config.toml
n_layer = 9
d_model = 512
n_experts = 8
experts_per_token = 1
d_expert = 304
d_shared_expert = 0
activation = "swiglu"
moe_layers = [0, 1, 2, 3, 4, 5, 6, 7, 8]
router_score = "softmax"
normalize_top_k = false
routed_scale = 3.25
balance_loss = 0.000172
balance_bias = true
router_logit_norm = 1.5
init_std_router = 0.00846
lr_router = 0.000619
vocab_size = 8192
norm = "rmsnorm"
norm_eps = 1e-05
tie_embeddings = false
optimizer = "cautious_adamw"
lr = 0.000463
beta1 = 0.9
beta2 = 0.99
grad_clip = 1.0
batch_tokens = [65536, 131072, 262144]
seq_len = 1024
train_tokens = 429900000
steps = 4535
dataset = "wikipedia_en"
Below are experts of layer 4 (counted from 0) of a mixture-of-experts language model. Rows are named gate (a neuron's input weights, with its number), up (a neuron's input weights, with its number), down (a neuron's output weights, with its number) and show model dimensions 0-63. Each number is 128 + 32 x the weight over its row's rms, rounded and kept within 0 to 255. Numbers have three digits each.
Before each expert's rows: "mostly gets" lists some tokens that are sent to it at least half of the time; "raises" lists some tokens whose logits its average output raises strongly, later layers aside. This comes from a sample of Wikipedia text that the model never trained on.

# expert 2
mostly gets: " York", "ium", "ism", "ness", "ford", "ion"
raises: "-", " ", ",", ".", " (", " |"
gate0:158158100129134123111071142164141224122104145111065231129124104105123123100152179161126108128144100091087068088182117143106124101104097130148097093137152148105062069088198146140107145082102130
up0:136129144118061104143104135124164124144085150090155131108143120157163114096158117187105151114113089072091122125159180135119097135103092072162106137170132120117126087108119087102108157044093139
down0:122114096117122152173127129170102088127121109095091195150108101145169080084148167157082089172127136135066172172173162050118140102140119101159145094094122129122090058101175137093152165130153110
gate1:181125131167139147141068123162153088136157076187133125119066154163118145118153128171116066122124175172133138107141172184074070137179170079148154143133156115112109096093103135102110133154090109
up1:155163148152141124135124147136164114089141087141126122112128076111124206095159158154085154167170120139133190100104158117103141118126159123150097123141187065132160129128088162067100118111074151
down1:121145160074187174126128119136123144119155146061153133067130189120177132151131152150174074093119099126163094098130135136138175119115139107120147111128108153106122138170135090167122126156195097
gate2:096097132106144132147119117118165114152050136177104141150188121094123189162131120134131167110157186117132123111192148119107131108162128114153140136142150122147115166119166102108135121099100155
up2:134136122127155117117141158113162124133098091127153085157138149089137124134155089107164181169128117111092079144156120140105120150111150082164147173127139164166130090120125165128071165163117113
down2:124112102160114172135123155042109156134087137122109127135148122145097114092101148105157106133122123105189164140130122124147128078174136147111123152192137105124055146105099164165136120092102097
gate3:129146091110147151054109109094134097071129175147113132092159087094127149199111165101109167074148112177143110132131106091108148127199133115123164154121161142134094142116133132182159102135166122
up3:117134129125129140093079110170130148150196039209202133144167108121167128161108136163097163031117114143137112054128107176189125092128097106133135133116097059157106126112174133164134112117143107
down3:135135119140123147126114048163133123120106104074107099144095098137169106129182161141115165142111112133103107167107043068201110103134140144110105089116132171136168119132093120086131157184136141
gate4:198095115109141124136150170101086137117169126099139062140150149135102113121121152042160128194119138163103160183101130109164127106094142112146129117117132072141082149087135119096061119098148115
up4:141135132107113120112136122107168152086137118140137127126132148184128100119084145158132128101107132109114164145124096152165116064134082144073185155142098211178093152093200166051105142157122136
down4:125163116135139118137137101173107118121119084126124146147209094147109140115152073044067164099162117130072082119102115075124154121160125063091138138151165075074105158121114110146118193110176141
gate5:097150127107134107134114088152074126120128101117134159093132128143135114126176106172168111056138078125197156169130184146130119152132122086121115081121123147121092134101122121162094137149091045
up5:148099116170118139091134096165114123177108127099130109157110092180157090116126158162138110138145127117204150143085136092074152194135147087132120047109080092066135118198080128136049152157058168
down5:094111105076097178099142185134125087178116144226083091095184125180110130168138110109160174111101144142137103187146085121127137168123153120108120130082110099137183121167142184091150121084103105
gate6:111112147131046140126201150156135071158163070167129132169121151088142100074166133086164111121131108100126118155144135130135115126131132132169088102130153138123175144077143167161149146105174112
up6:111067164090069111109154189088177115095101142131148143137066117123065078146096130089155125143144156109118095181166115086088083154108087126170103112112066101127054153106126141123142174065096161
down6:080167131158130114127122111163125175124177101145116156135146142127118156141112136103142093097114022113167143138078148169088140098124057147212154144104127169158132111174095123157103104086114174
gate7:190121118177112148115111184185080187148156159096108172162137066163108077150157143197198166150123121131098118101148184140163108160170225149145145154105102103135150180101163057085125175121096174
up7:138109078149187103122157167149131095070127133180183166148125154079089150122167125135148161123104154147132130100190152141122074181120099176085083122128132100144159128092143052130142140114073097
down7:114084099111115142158099107116137111183152142141092126178164123140132080105150117121071119169061091167143130131095139091129121092171184135138172171119116065142140117124146113100159081156162127
gate8:087065157157149118114113126139151093087159094112117095124099153096137116139103102153155101157111115119144145114137118092154121056130126089142237135114163085083170166083113046109163105116149140
up8:149158147139249186108086128128131146138168101135115108118120102054107154103119098069199129176126184118164188116090162106164108131136052139145165195148129050060177117142107095106146076135179211
down8:137109159070110156146139081102153180126143135151122103152151073119102133144097156117135128139110174130093162087121164137144092167175107144061095126142152065058098095122111104148149097085124144
gate9:122168097095106097110190104120173119113140053151145143145097094160155126131185089079121107063063065047101104114088103121095153177128084177156163097125111095092107097113153156143189172119091117
up9:168135082111118125135146129153142129109170109143133134126129135129148168149133129137134158131114131173141130171101143092129216162135127191107173118136128155082064164044110153128152122121050166
down9:077138149123142142127153132117177114124126128136111208168148085161094099091135088137048095156116071073089134134117102169125099138140158102060134102093145182143125180148146160217111156132177104
gate10:088152147168134105157137123151076185103127180145121108132180079132113097164171061123137095128122101146151113093089156150167180122142182158089173139090123127127156135111105085180090134183188173
up10:084169072198202134204123107086120137054137176134072114121134135094163161127139163131091115159158167131111084140136095143123146110137088164104104125089119149108153149182110077108147120158117153
down10:099107146087153124130104087184072140122147141109131129153090131139089175131188104091115110096116092166157134091081128068128117137137133153143115116115153109124123087147154141113113096154166153
gate11:145079074185147133154107109190085126131150155152139129180150137137111172090161115141103131146144184177143137086124141154145108126108153138113094157133150132100144133106210153152133125116134184
up11:167147111121107169138110124114174102152062146090133138095179128100117135112129121124138126121147142169189089155205140092108160155139151153120154115159149168140114146091107141149107110108132159
down11:154141075113142183118117068125082124177130127059152156165136121101081105120121183107086075144173120145120133105082087103151115121065147119190078110115145091084108128158149119197108160165138083
gate12:085094138078090051145125080056119110140141053113156092164113141124085083109099073063162136138156122148163148189130135145031153194109130107153183140157149122100107071083103170195165142113108143
up12:063113085137123154196141106177119195173150115135152130137180095102130180112157127173109160168102141134113156091126114085054132121104152137119133099142144106133157131104097112135092151076141125
down12:078093101148140136083101061088170136118156151110110078147139090055104080123089111120150080153154118157111130132145119108088130116130130138110139177136107156150172107097146119129111079113152117
gate13:153159134166050160150123073147158136167127087110130132079190078138152142116122111191158160133170123212132182132142150232134125088108156139153102120142079102148150118114117167151123149121130113
up13:170116116116112090125154198090150084101126170119151073144105106163102108147133138149136105158101150133147178118075119112099112163076098107108108119139106107147137182138151061105120094084062134
down13:091174127112132104117149083155113143151115138162128139106088149143102176098125140168107145098190069064119081174175088065125205138117153113133169186136098141109122080127103132112158119175135100
gate14:151156107120139177158147130128152145034114144140128116194120186121161172140097101083163111122118170143043127112176120166098144157134147195150100165136150134133131083146180219120135149134140121
up14:127078173071118149133102135173089075174089143146073104073111105124107071180104122159114192123096107174140174138122126121172057111106097151129134065115145119156118137111114068152104091101136109
down14:132079146120096152149101157132137183118136108136117087128130131081154142147095033089100157128131111130089176200134105182084095165169148157115127184149135167121106128072114186096041201186105135
gate15:144081074110127108141052133121120167162071148171103116169135125069120143166105106126128082125107165141149085155162030117139135165149105170143146169137132098087100126127157145174183104070114156
up15:122105178124130159191118148155128147152098130155078119129133099151106100104092169149067115129147092170112134105140145194173096108181130169109148093145122153107104158088174049162122090113114144
down15:120130132100135171104094062166133144129168160117136130154145161127107085136157079077181124116143145122111103133138097146131120073144145091153122154163096130112141071129109177139116102133156126

# expert 7
mostly gets: "---|---|---|---|", " −", "|---|---|", "|---|", " Coordinates", " Votes"
raises: "-", "\n", " ", "|", "===", "O"
gate0:126100074102131096166105111134174124131157154154086146135093118124090118109178122115130148164117052139165151130134130129093122120174118122141127105110115090148095104182086097147177119152088110
up0:122136134097141130068110162176158103088123116148128124131128085208125105144062183139101145131165178142169045106110135081124151126092131144113099100154149121149155107093168118178093118095163120
down0:177136139132081162150154123159137122105055092163127186143103112158162103152116135146099131084140136110102096150110108134054087114128126121140131103146186083105134108140091071185137118099096145
gate1:168202157130148147092196176180137113153159149090131115179134197116110134132172077106097145128108121210138117108104082124099152090165134100131143110107128129145057072145158153174112149094136137
up1:079161142154154095161076112085096163124143133126089090097176158149114058122070110138117176091095183130112120077114084088154091148111135145071149094116156086156135166107080068110146066151111117
down1:176141102114155148142120151187129107114143208124203201141110074119154108159165147100117071113127109155133106154135059119097118137120142188145135142137110092109107122118197117067141081089127095
gate2:108074109162103153100130086153152117121157149164043105110093156113116125167125173122163099120101124174179110134173141146129165154161142093139143130143168143144109122137165137134086134147146146
up2:119169119116112168155105155144110144131134121084167149161172113112170111089128050172160133144156123136096131159076162088133101129093137118132167160145090113077123106102176115138119153122139115
down2:118105092161174171126090139107116135145125187160074160107075131128160133114134149136151036152123125122161117147101157121115150098154160124053127144133101148140116168126123116123120155157114094
gate3:111115079096078145143144077166084111146143136163106119084049117128161138126153143107167205153122132092112199184134133129074147103177163136152102090160132113111107137139140164158107155107150113
up3:079158157128104162166124097144134143129104092120142101174172159130119094143126120155124171149154093131099160128073206144099064084124023096114152128172106117127114091135097139175067113113123087
down3:183142125194163201171113177145099158165170141155080135092110112100115166125106107180083121139142094167075207134105137173125100134168173131127140099091172081127151171142137099148149147110105129
gate4:163145160151125097096103156159143096129116132189131088194098153164145176108116071105115138088103170124139159130108158095090141044158109097162158125158129158094097109051117124109137144111122159
up4:124165123160039105117102117145177135095116142069138151115143114129171158137106152113121076114119203087141130186181100133113157068170133142191105088080071100090106086122096110070145159117116095
down4:150158120114158133137153147164122155128061116103096153073084111137129084096091145112191142123107112129157121166161175096159114115076120113130125159115124170151150080162149151105106074075074131
gate5:085102124096125094134117120081107137122100157125135127141132188104126108124151051152114081104092145088133157147153114122122126158080134133072193098129097051074139140115128102150170138155126117
up5:111124137114115124153061112133168114105131099160114138135191121089168117096141107121144145152195103114091181132141145167139120120151107152118148095146102161120108152110179108070112126058136140
down5:131169100139158108143132108153081137123074143086096092159129155161130145160100122108106147122182153152093070159086060093142106152082203096117120144077101143122148125205151129164186040185082130
gate6:106167192118159053197170110133146124141115069088071081104143112142092073107142201090138185152119169160026174145164123190109095136092134152166140097158156148143131070091170153112144158131173195
up6:130174159083119127129086150147125113125146146152080143149124061100094120137079126156109108117110224174201138143094085118128122129166095079101115104148085102127143126151124116199109134118150124
down6:192121143160098143141142102138094157179165135153092133075116197180152130133155065093149176126122143136146114138136117111078129099141078185138088128134166128141116067147075110114160069141107128
gate7:145091130167146089075090172178139095142174150177114089108053155115119071156099087158203153096172075101082081132133125115110117054158118109103122146128167093086109104091130118113112137126071136
up7:128153165130143082102192140108152138149107097159112130156183180226120134131122092148108114173101133153066128099152116126170159105149209134167111107126138190124179127105126107118116125093153113
down7:131159143090151082077089108172120140083109087086084113104142106118140132105115124181152146102192152146124172143122125105117214080161095092170188101181134070123175173154065088139132123091121097
gate8:111124222155046174103077175106048159097120120170129049140098118129180142170136144113134152096115128087147151093120159107098145123136128084106108168138084072164148147158070073099109157146092113
up8:145085178132160134116163144095130139112118074134132077115103117141118148190180138081137141151090102123152134106150124167080153166089105105132104151114076093210105115222110137150133194140123153
down8:138120132145143163200119157103118126174225123151103171126125127145102078095082159083042164104105119115126062123134147102151115109158097108097087144180108133144123115148162164081156088103115129
gate9:163122148104104098159110140124137136149108177142056077096138112117147122142082133087087075159099167123128158122141070134187148112077158120168107156106206131155182137179130092192157167075133104
up9:142128140090122136096122137155050119149134125135179134120064155145146149115056128132125102096162134084147148194106105091148117156133113065130111187134197153157100112175137141204171156142198134
down9:123104157120112137118194151123161112115119089091100114126110174091124154072147136135101183143085140146064168128119099129135194126087172120131192071102111134162116069165047098113139186047099151
gate10:147135124084116078124143203148119119162112116084117080114147180161083133170079046090095111128128187132140124145055122120112158154122161100155148158145104147134128135129139176121155089146147146
up10:110138116105117063141122139074107163077126116149129106167128169141092111138096129120087141102116099065102076106082119157165131151103097115091158149137192127159101176079157086130156067143167142
down10:176130102173158052117145112082149130098105117145159132122146121094158088141132141117174144170123147107157163153177133089157135080119082136185094127161130195149157120122160066150026140096196090
gate11:107190147137084156125107128085083126092121119107130132145153146138154135130163117066142168089122071111121198132167103111143141088089128057171139143149127148103104118137159119136082133099163144
up11:068149107177068090109098104143095142083102113156087080083139138147091147108115119113099140101098162085088182157181142116157124090098119142187104121117175180162066114092195110042072156112173134
down11:109128125118174096090175120103137148137095122107098153114130108134088025162128133033059104126147131127165168090138165074109130103090139118127113162109054148183122161092181127174164109177176159
gate12:138155169180102167143137204161120095148139096148146163113125160112148129138152060163136103167135123121112135118084126139130098185171152112151161122159154057070138138108133140130151060094118105
up12:145130117108102133090204101131153120149164112144174132131095125173127106100139108139100148172148119190121098189104150180086170143171187124157081125186106134071062111106057116091119125084089140
down12:109152104161081153103147150096110139162149121100092132154120124134135144093132128178144167075108141124146162122126164110088149120103133096081148148168182115098123146155196150129128174176151128
gate13:095190153088095156094159221135115145172124099159136094096099154076081081126084086118094151113093153115121175134129200111126060161126126149063097182107117120123136153176076151107112109165117127
up13:111145131145042193104154107143100140123104129070125104093066151091112093163133169148066128130119135109115150163142183116147143082130107192136098127155105172094114127099145168125116102135116176
down13:138120087121162126104173207094112099158113138149168132078112122105124142113145162139140148148130149119150126121143095090151114195084214147054081103176110094113144097143144176108109138075139113
gate14:136107146097126153066125068124138158149093137149110093142161202131165126121198099137163085135139141112126154079131130081120100156142138166101172112125120116131170092115187103101174123173146169
up14:132125193156128054173160189120100120141139062183130126140128122107103159125110086099144133150113163172100162140165142103154168092113102127055167129099087079132107113149086141082121170129193106
down14:099139155167120112157146132163170092139118079217151128148135162135130124105066126123149130120114126109134148073145189145139131069084136090160152107095117128148157132122149113161125096099116171
gate15:159136205090112093072162173130100072149123166208113113122123118177098175141130111211152089101099108177154142069125104122111212046112233112086135120104057070099137117117159060167141126118158103
up15:107098108065109166135136161125137161105118123112114154113106146078104147151140109101114098157099135147100128067128114135139144113098121118097132104076158172134101148215128140132157072098201069
down15:125153144152166080151135130136094170117201118148162130161098143077195143162115093154139135127125114098144104112180127107131141140169176139127138153121121150112104215148129120110076162138073083

# expert 0
mostly gets: " as", " of", " was", " is", " has", " also"
raises: " ", " a", "\n", " the", " |", ","
gate0:133169077139110093125142160146148103129140096129078135103117177126132135146139168164153166101174138120113214109087148147108142090122130121120141124087125079154129145144087119163133125063115176
up0:124094193122191111130093134132159145156127084201154138064102061106129146082182091085127093161125136149100135163130144155097130088164144194132121198162110108121153169155162104052132063112109094
down0:111176095090169138217137121155123151110110153118156172194124144109134107106140128130151160121118127126186112146168110098100114115112142086124131143169101099144140122133105129131103129101117100
gate1:103166137146112159162159155117125124105175178120067158132156112086181194142205133158130149154147096108120065115110170110128087092089127080088147143066086140066145130131113141204176094084144139
up1:105128153120108132118112158116082136116116121154120118097171143132160147188097070119142115121164124179144067103143124138110136109104134109117154113181116148117150170148100137193118164114103131
down1:142119138123131152111115096130081131142138114113146133147140119126068112058098132075132185123097118099148133162128147121084075115139120107108154093119183186119115111082141133136131147149099082
gate2:077134133109106076183147123154144154101071122102148061100131101100172095120143154126116142121092159153080152112151187165089161125134131176082137145176109134143127114102101154079107137141113140
up2:179103163166115118081079164136129070132116093123119041111088135127101108135114118113112097088028140088105116081080114146064092139155132082173172038103110109091120146141082112127130114120145134
down2:103135085134101149147069150113129077115178119098076178047118128093115111206123169102148120142116152153121136090094156122131175124159114147156097138122179108117127098172096165106121116089143179
gate3:188155091083108083156119178085166091116171110099100156157128168126151150098155140146080105091080117122146053159132208102069086099109101140120120066144106141133069167165101154116124119070126123
up3:118170102141069130123125115096099125120105119159118202107099140119153153122181057123097128128123124166151164108076133125052095134157138099107185147121063141158169134168154043153113171139165108
down3:173210130123169104083102139132126155166191085084114105060109089164144131121137077118118155136131131133120061061112078110069124124122138084069081114176163166153142104122125151091166183122120155
gate4:124165148106096142158153179097142119081120100121133152176089146094123179186160142128114120125164123156051137114165143134087117108139131084159151111209092109144118169166183161130118097094127159
up4:146114148089116109143156202121136123104155122117111137129123133112159116127168113141100164135159147103090113131144120074049140173122074065146162118136111076135101113179175165111120084143175188
down4:198089100111153129155168132112149190148117111142116097159155139115072131109124160105126104109133182121128103108144087126142155137141047141093045076083134090084118064108084105080199163151166159
gate5:140147063153093135121088163173135078156146145119037176163159070133153149146111156125163128135167140138200103136075163116125173138105088124119065171115113127116133110178102137217132114086207136
up5:153173070176127170171075141140130084135116140107122136169169169163104142144126109155103102119086075146084137155131114101186112107053063106125033184106115128151192121164175101170164127146136100
down5:099112122087138133207188108070099168109154101128099186104145171091126111123129158099132167119109144105106131177117144119141164105091170145066163100171146194139093131158145130124164118131174118
gate6:157174143090106184135138158129090137145179159100149141129136116125139109145073124168163142149118046077136081128127120087084156097102137073070195139124119101115102211143149178206180129058143156
up6:085125163124126074137138112120154130105101137109155133144090130115109127101138130116126095134051120173095147136172097130154089097092176139097117134155119113141145146103135119116119106106124111
down6:171195109114103189112154112155135110147116207106126125127155151113147086165100136131169175141108075104093130098151137062149154140115210112142165122123098089062165119083106155185170121093126145
gate7:143154161144126127163125103107152120089141113116169126135171059155096142073137110170225070107178125104128157141111197132139107116125130126080184121116141138127110041122174169168099146107126102
up7:081097112093079085191159090156142125113157145119139106067177090118099134096182135179153142167215123093113194091058185112118126124123121111088154150159126133173118097108153152195120127123162123
down7:151091139120124118143138133162120166117127118105151151176074086085137131199136150129147117125151161189166126148102083130141038103158122103134083164135170119116144174114120056096110128130142110
gate8:125131112118082130142155122141154162173094093128126133141098081113134069193100093129130098118142150116071143118140064191108141160117082130073110149140149102130136125123139174075137099080129183
up8:169101118074139126143114148093090107134168106078112166172123124141127153087135136144078136111088097103157116193120119143110147173145164100144077157147088149128130079105134139132138105092140113
down8:145156165147118137125141153142156169122144168148169106195109127094146056115180109143111136157164155077074098167159179099142104160134127159144153067123204169101163161044152095139121070193094159
gate9:117129123095129116118116176155113129203142088202090078129119165064096122098121093166166140108121146141102126088090075137134146161162164167138129141149136125127103219084158140122096180127095133
up9:171057144137165145162118131104110134182073109179132073188123177096148166167128146127118132108107116147086095167180138128148156136117127149146118111118136205132093081145095144105127094074114133
down9:104172157106144089125073098176140141158133115092136142117131072155132122106095098122141124080113133107076145122092137128077104144145138132117065137108110066180170173117139135152077152138128135
gate10:087111139140137054168144080210187090109124147077099146140155165140137145146123176152107103176136104118106137130137182143117159189158141076081140060124098152107095129134105163162074127137129073
up10:132172144174101083107099141135078075120111151097141144071094128198096167159141116132120175105179072162131193109080109147102084141183118124077149138160188152106150100133169093158085081109159128
down10:202092192148085146124175078176150120170111149171156111128083107126117119163169149096159167146075076171129106200115085109102144170126161144127152131117124134141106150119153160070142153118140120
gate11:135108110146080084100143154169150090158109175080139117143150131111138109108103124130121111119090128148128155221128064097124129152152124183121128099196143091119098132119103115106080131135130148
up11:090071120144106167140116116076130151159087110129134149115121174159175097106131105105142142128110113138141134165138146091120125136094124093143131137110076121180211130149101070114131057164118085
down11:192110059118125114144101149139128131123141161153157214131120116127089077114121241167107123066155124105164132113120107134098173114114169065148117111140111105106080143196139134142151163131135174
gate12:190149139119090107075114167061128090099084130129160111099120131174144156160199180073127086109049130182154112138121117159087187099145144147158135119138145120153176190156084095066118145165111185
up12:132123117094118126088181157175125131141103122130172182127143157134088123099152159165116123106125144156152188110149041102142168145167134213168131115171142126136085212143088161091157153148141097
down12:165165137163223115124154119107121107192128154157080145154113145145149105133116127135117101128134187158111102138099147122111071124122126158093128103121152104136055060119103107108152093162133093
gate13:110127160143136105102209093128172127143077122148125137126079135052107116128112115131117142161123127118103104168139165147115117104115144128109145126139073144117109190106141125087132144133153157
up13:136114113111152134114088150121152079109098120143090100143073160091103156174182143169114199091068141121105174063196097135180112152092165129155154130085079072126071122105167118184120160160175141
down13:159150085106108207132167094120089172132162132146171162120161085150153086124154138068193097143168122128139106159087107060135077164173085147098118104155129144120068141156128145105078073132119116
gate14:160083135135111181154155169128131155108097155166065088200120141091120118186133132100138120187100100078157120136141152155103133149118176172120168155105124146142097101169094176161161069153177125
up14:149133180098193102221136085115135147145089120136127098153131083136135094103176118174103122199107167108079165103119169127149112131090130163090138080146011147124087076100159175099094143160109138
down14:132166079150124062193117128135070127112191101110135146085149128121168123070061132114115108084134173130095110143101149100085147159128212075107107132128099092176134128084174114149132123141096112
gate15:175103119131098088102059149179117092142133155136064063085102138154139082117090150120107152119092155128143128108147145070068089122138071091146146118144154103112181144163119090160084109160117082
up15:177108119044136136195142198107159096102165120096053149136142117071121137116100168089136144110168091116095115078094151127135135147082152090163109122144201145131155103121131098161153167147092171
down15:126128132133164174086101117122071216183106140143119114119116129156109145166156131115142097081069174119137115090143099142142153127060090139122126108184158122090169105129141156072045136178146070

# expert 5
mostly gets: " |", " ", " •", " ", " Founded", " /"
raises: "-", "5", "2", "1", "7", "9"
gate0:111129101083080171171053153129093135126152134139120171179127131144110142113128134125106140157117114120177095129144097122137135164157080112149088143093110134124178108189110101174126061140110101
up0:150130080099169080125102157106099127161115163121107121195143130136117078159130117110207117136129146158099109145195091177073152143150111184148055104209103115142148124163120148119113109125106131
down0:115045175161144121108126119113208213112189171165103109117134138072102076190174148105094130161119131179145139176106128188135122123154154119098128089134094092104148181086093140135162152067114173
gate1:132136084135168169170098177126087135119135134122100133180114128073109137096170168183094146085103067150179087101168204144166155135123103151162142124159143152117169149036083055174140093162161114
up1:164129134198117134141058108110166131132073179097209081119118121213174099165144163143105126193102109097122113164172148111159133171123114144110146113056138094136131088158116168133091138140132137
down1:102095131165166136099088162114111117132110167143113090121140126172145191087186152138167068186128114101117152111179121124194138104116147157132133113097129158082180093101105094130126086102111142
gate2:119153095090127140105117161158156127100092142146120059172148133104127119143129143111088167172230135197183139171165145189147117078125104107105120132082099138122140138133201125159100100096129138
up2:109103072087148151151104103153123155113155105130075136119137087101177113085218185116075114142164081112102209176183147077129099163110101135147112156146197119158190122126135073111102118126147145
down2:097087153124059134122090157128147160174111137158160096119138041158170133171085129151120126140146112148144209113175102190111154088187150102118167033125081050218135167109099123147094183084205164
gate3:057153196176181125136049106118150108114152176117086078103161162136133161122104118156074136144129103090080148000152132133147156109181111157092160156107195062092160141045154128116154104173143154
up3:163144081112059163085095194188112139159155124104156092109080166163085096082149184159114157109122092181162110182146112146124168129148129123124121080193124192134086118125163135090080137102099135
down3:181135120154154150129148191133108166077145095146101139146153170087142171114099070109109111131106161119094082079140151143175132089096125150105188147145159072115135150166104148088142116145086100
gate4:069109114194164164134118083087106150115135083078159108106127160092173158102168151169080154118143096054084109066090127132092089135155116141120161145143210118069134169061204122130119111138178166
up4:131135123081124112163152085164145101148091166135183159144131156113137143166149126162154080084145170164166086131111106143137149110165157123180121177157152084144106132125137069134161119115115149
down4:130118059101085154080125125094080157075170118044138080196098141154121144143134040176097155182137134101111071183177094128088101152150133131080135096117116068098151126128083158114198157115114054
gate5:095102090137079128100113132229139149132089120097172093122125109122152126084138152139178144191083156073073161147136132104160147093147143147162140140126154085126133138140151162110106188114130111
up5:107124207119149151173119084102118100127143126130153150118123175139157120138124159130104132040194072193150046133120182112116106175144099159112135098143124152110110121154147126128131085120137153
down5:086136111113120153111121160215108139152081172126210073155089096144084118149116186095140095145118138104097154126191109087102133105143138111111098125128081131129137177147124096103104115182123181
gate6:080152122076135144141130114146082075072122087172168118187094152143142185104102131191133061061093064155101131153133111112076172147130177135113134044095083106129121149150199137121084096136094087
up6:127114145126128119042145139133102075114175123127132110111111126125111086175097181088085131080184142087134131055107126096165115161114144109141102164142198141170157162100140169158174173127144097
down6:130152071100126129187072147200116114142166125109210162126138121166160079064125173109133158149097067146171136164164117147079128163118157173148167144105147189174173159151068069159124171125123148
gate7:091121139098102082144064120121112078134095096133082157129137128149135111101178180141144113061096178117114204159144137150137145099086137135133102047123096113174142088143115045059114215088134097
up7:084147074183075137076192132145116128102093118150179095136099148097059117122086187090113051164139068095056127119117104155157128059155190129144129154165135128101110130141139165176051108099189118
down7:106156084104105098135112217138097139108150158135128086070087091087081116135161135184177154133113106125164142157156194155178125162105075195132150146126097181089086104134136154147130144106133087
gate8:135151145097119101145129164098154117099109167147099097130121169110104094173145207131133098146137103106187162071135122119140178162143134154112131077102135079133149098149117131052144120206129095
up8:133099138103109098143101134151112138136091140091092120107141170139104119196205167128128128116169158143097199088080187137165126164108155047143095099072145042173158134176105123140137110124170117
down8:150131139124141090118115067176188138171136054152125135177081096099152091135069165102089142119200157153150087188140091174089124130128106171128106128149160152127086109083081126215107175127205079
gate9:102142136132135144104095195154051100111161172138118098141115138099142159099096049100098094073123107153158123093158110183133126097153171112152136081134112141101136065136127112156126101136137101
up9:151112186144121083173135094083121164156102098077171115141159067099117093083105224155151207151124105072026164106154124151142075077154153106110161091136083216182154155164107145187188119075181123
down9:158131127083089166087137211105141123162141135078173076167142130131119143082128146138158038165054081145100141183088165170126129138156034105112152126175111087135121140123151163106026128104165112
gate10:163144192090113142128160155121095167090089193118114168054152140110111156102126185169110105135111138048119159139113155122106081107133127128089153133056079119178156153082087045082193114156185159
up10:198107125069041164088143218114147141115115159098122134145150089171154145141100180135172182123117126082107141172094097117099174161125103040075158157134140103127120097180098083139148086091160170
down10:123100134126124091120116214095109168088176121085156126117127181087149151081138110123101128152123167186084117084155117088118164142074133167181091143164142132108154168113090162116189139141149055
gate11:076138137136123176118148139143134087086148110102093126130118177107111124102082196129162123087148177111109108103120133087192147114078095106077103179149182160136091147167152129111186083112165105
up11:153096135088071114177128099147122089126116112105085208100112112100187095108124143085106111174118163126074155154094153088180065163144129148157157202150169116106127130127093128147159192148219176
down11:085178130154142132103163082179136178110151186107115131127126159114165191172106074086114164042100182128123126102099105130119103007081082117126137119176116163161098173154128121155165120168127113
gate12:121173107128193119105107078160137133133106153089104106179166168078181131092152138045165126082149079145106084149102112034125146158156099130107151146092205124120094134081158146165127074108152140
up12:140104156151156147151126162097097151097118095141071150102119185152113115141081136163052117130135096178078150130149164158166049092106077160103138099113148171157103211114106111118122161131122112
down12:106120158182092169158117116099137155122076070102115124105097124068146182100114162111111145146151135083075171146130155161108155086135152124085115106066169150178127125162149133099105144169129138
gate13:179136156139125076146126117122146089105084137088142085095164131141117090109099103084065089144134120170169213132103129141102135180141132128148125140123145187202155108162142182136071155087174182
up13:187126054151103120141101136121148117119097161129090135101139113151135102153100183129130123165105160167149120143190158152108095163077124141139138109107104130167137110154098082127171123124148163
down13:090115145127158213130136186124175143116195070150173127145122101102179144153120088130107153144134098120092074152205086115134084097157111076125124103130135162149115152101105134057114177135113071
gate14:149084148118137110037149118109183118111119053147062118113107137108111119181140094064155106087168115158125124169058177114141112137102139154175107138178185100125105132155135198054129152141160140
up14:075146132074091101117085137126075121080171143122123177153117122134176115151124095131086191124137183072159132132152110107155131147135113093138110138095127165188153124107136064178194106105167091
down14:131132072143093113148104083170116151133116092093103101117071087162106093149114104204138118140064097093119101110182114183135140112134217126158149078175062106111139141114180134096111192113117138
gate15:111115143114081125134114126070170151130101121124138143166121132122084129166075088108154133124102144093121148063148104126102124046126164125092228105113132120109130093125151050121140119121065150
up15:115121143102138115183085076110149137117123121105131147068138156087105094133050134147144105088151064155106088148155136136150107153105112145146142115185132157142145150135143173065088142143099083
down15:148168027151150086136106124153124174170144141065155048127148095181137167161128143157093126159124068142163067121147155165104087096116146124142143140140142153104189163137162132162157116128128149